From a checkpoint of a small mixture-of-experts model trained on Wikipedia.
Size: 10 layers, vocabulary 2048.
Below are experts of layer 7 (counted from 0) of a mixture-of-experts language model. Rows are named up (a neuron's input weights, with its number), down (a neuron's output weights, with its number) and show model dimensions 64-127. Each number is 128 + 24 x the weight over its row's rms, rounded and kept within 0 to 255.
Before each expert's rows: "comes before" lists some tokens at least twice as common just after its tokens as in all text; "gets" lists some tokens that make up at least twice as much of what it gets as of all text. This comes from a sample of Wikipedia text that the model never trained on. Tokens count by the router's weight.

# expert 27
comes before: "\n", "-", "|", " The", "S", "A"
gets: "\n", ".", " (", " \"", " re", " pro"
up0 [111 149 115 130 102 150 111  79  97 136 149 132 164 100 112 127 166 135 124 120 108 153 148 104 130  99 186 110 122 123 120 112 106 125 138 104 182 113 137 106 146 114 118 119 127 152 149 141 210  81 118 138 136 142 119 167 140 116  79 103 128 142 106 128]
down0 [127 132 105  85 153 127 139 115 134  66 123 192 140 167 120 116 128 108 140 131 154 132 117 124 169 111 110 156 116  90 160 173 164 142 120 109  85 108 158 127  94 117 151 122 106 122 153 137 153 106  97 108 129 146 116 159 120 122  95 137  95 108 131  78]

# expert 23
comes before: " |", ".", ",", ")", "th", "–"
gets: " 19", " 1", " 2", " 0", " 3", " 18"
up0 [118 104 186 145 123 118 142 159  91 127 120 158 118  97  97 109 138 117 124 143  92 161 142 134 126 135 150 123 132 119 164 136 120 120 122 156 113 159 144 135 107 139 158 148 151  96 117 116 140 127 127 145  95 153 114 114 148 158 129 111 135  90 147 129]
down0 [111 187 133 109 115 100 119 120 100 150 145 136 141 131 108 137 137 131 117 138 125 143 175 146 125 138  82 101  74 176 123 130 129 148 153 113 104  83 117 121 128 135  92 165 140 112 163 149 122 144 148 130 120 160 117 118 118 121 147 152 131 118 131 176]

# expert 9
comes before: "s", " |", ",", ".", "ed", "al"
gets: "d", "n", "k", "'", "p", "b"
up0 [ 96 111  64 151 109 173 125 152 138 150 152 156 150 121 137 135 146 108 160 133 111 164 156 103  95 169  88 159 126 157 108 116 113 138 130 149 130 134 161 146 164 127 168 102 117 111 176 109 107 144 146 147 145 138 127 117 168 127 127 104 148 124 110 129]
down0 [189 136  92 127 138 145 141 127 167 122  97 146 158 115 145 104 142  92 134 127 125 149 121 116 115  86 104 134 128 132 101  88  99 137 120  79 167 126 165 157 163 138 147 101 133  73 117 122 109 130 107 147 135 114 152 113 152 146 183 143 116 155 153 152]

# expert 2
comes before: ",", " of", ".", " was", " and", ")"
gets: "s", " he", "ly", "es", "ers", "o"
up0 [100  64  96 168 114  92  93 147 105 145 128  95 130 115 104 157 100 112 127 107 129 130 148 125 120 145 142 149 127 123 165 116 151 130 119 116 123 133 118 109 115  93 104 144 131 170 131 134 113 113 155 148 120 104 104 103 109 109  91 101 151  89  92 136]
down0 [ 98 165 191 105 108 102  79 115  96 117 122 173 116 140 116 143 158 135 124 134 144 152 116 114 127 161 162  91 176  83 111 127 149 104  71 115 121  98 192 139 133 112 150 134 133  80 145 143 127 151 132  77 128 141 108 103 144 121 143 163 101 115 143 138]

# expert 13
comes before: " the", " a", " his", " an", " re", " been"
gets: " a", " of", " to", " was", " is", " on"
up0 [126 130 146  87  73 113 157 141  97 161 131 124 178 145  88  89 143 176 165 102 105 136 144 113  98 114 133 143 116 154 145  79 122 133  79 164 106 157  98 161 117  89 110 119 137 146 140 106 107 133 155 119 129  96 129 123 106  87 158 131 149 134 108 128]
down0 [103 168 153 178 147  91 153 131 126 168 104 146 111 113 119 155 108 148 155 140 135 119 132 129 134  75 161 134 116 119 137 106 132 135 108 156 169 151  87 126  83 159 112 138 107 109  98 116 106 127 143 136 113 113 128 137 117 122 133  99 164 134 169 127]

# expert 3
comes before: "\n", "|", "-", " ", " The", " 1"
gets: " |", "\n", ".", "-", "|", ";"
up0 [ 94 138  92 132 135 119 158 117 144 129 150 155 115 135 133 153  83 128  81 115 173 124 136 115 143 140 110 125 140 109 177 154 120 157 133 111 135 117  95 113 169 141 145 118 142 130 115 122 130 109 113 131 111 128 136 138 117 116 143 125 133  81 162 106]
down0 [125 108 122 133 130 121 120 130 162 107 119 115 114 139 136 121 132 170 115 110 188 123 157 108 112 113 142 134 160 107 125 104 106 134  99 138 135 155 117 144 185 151 130 133 132 141 115 135 112  74  80 143 109 141 147 168 135 134 112 144 126 142 124 113]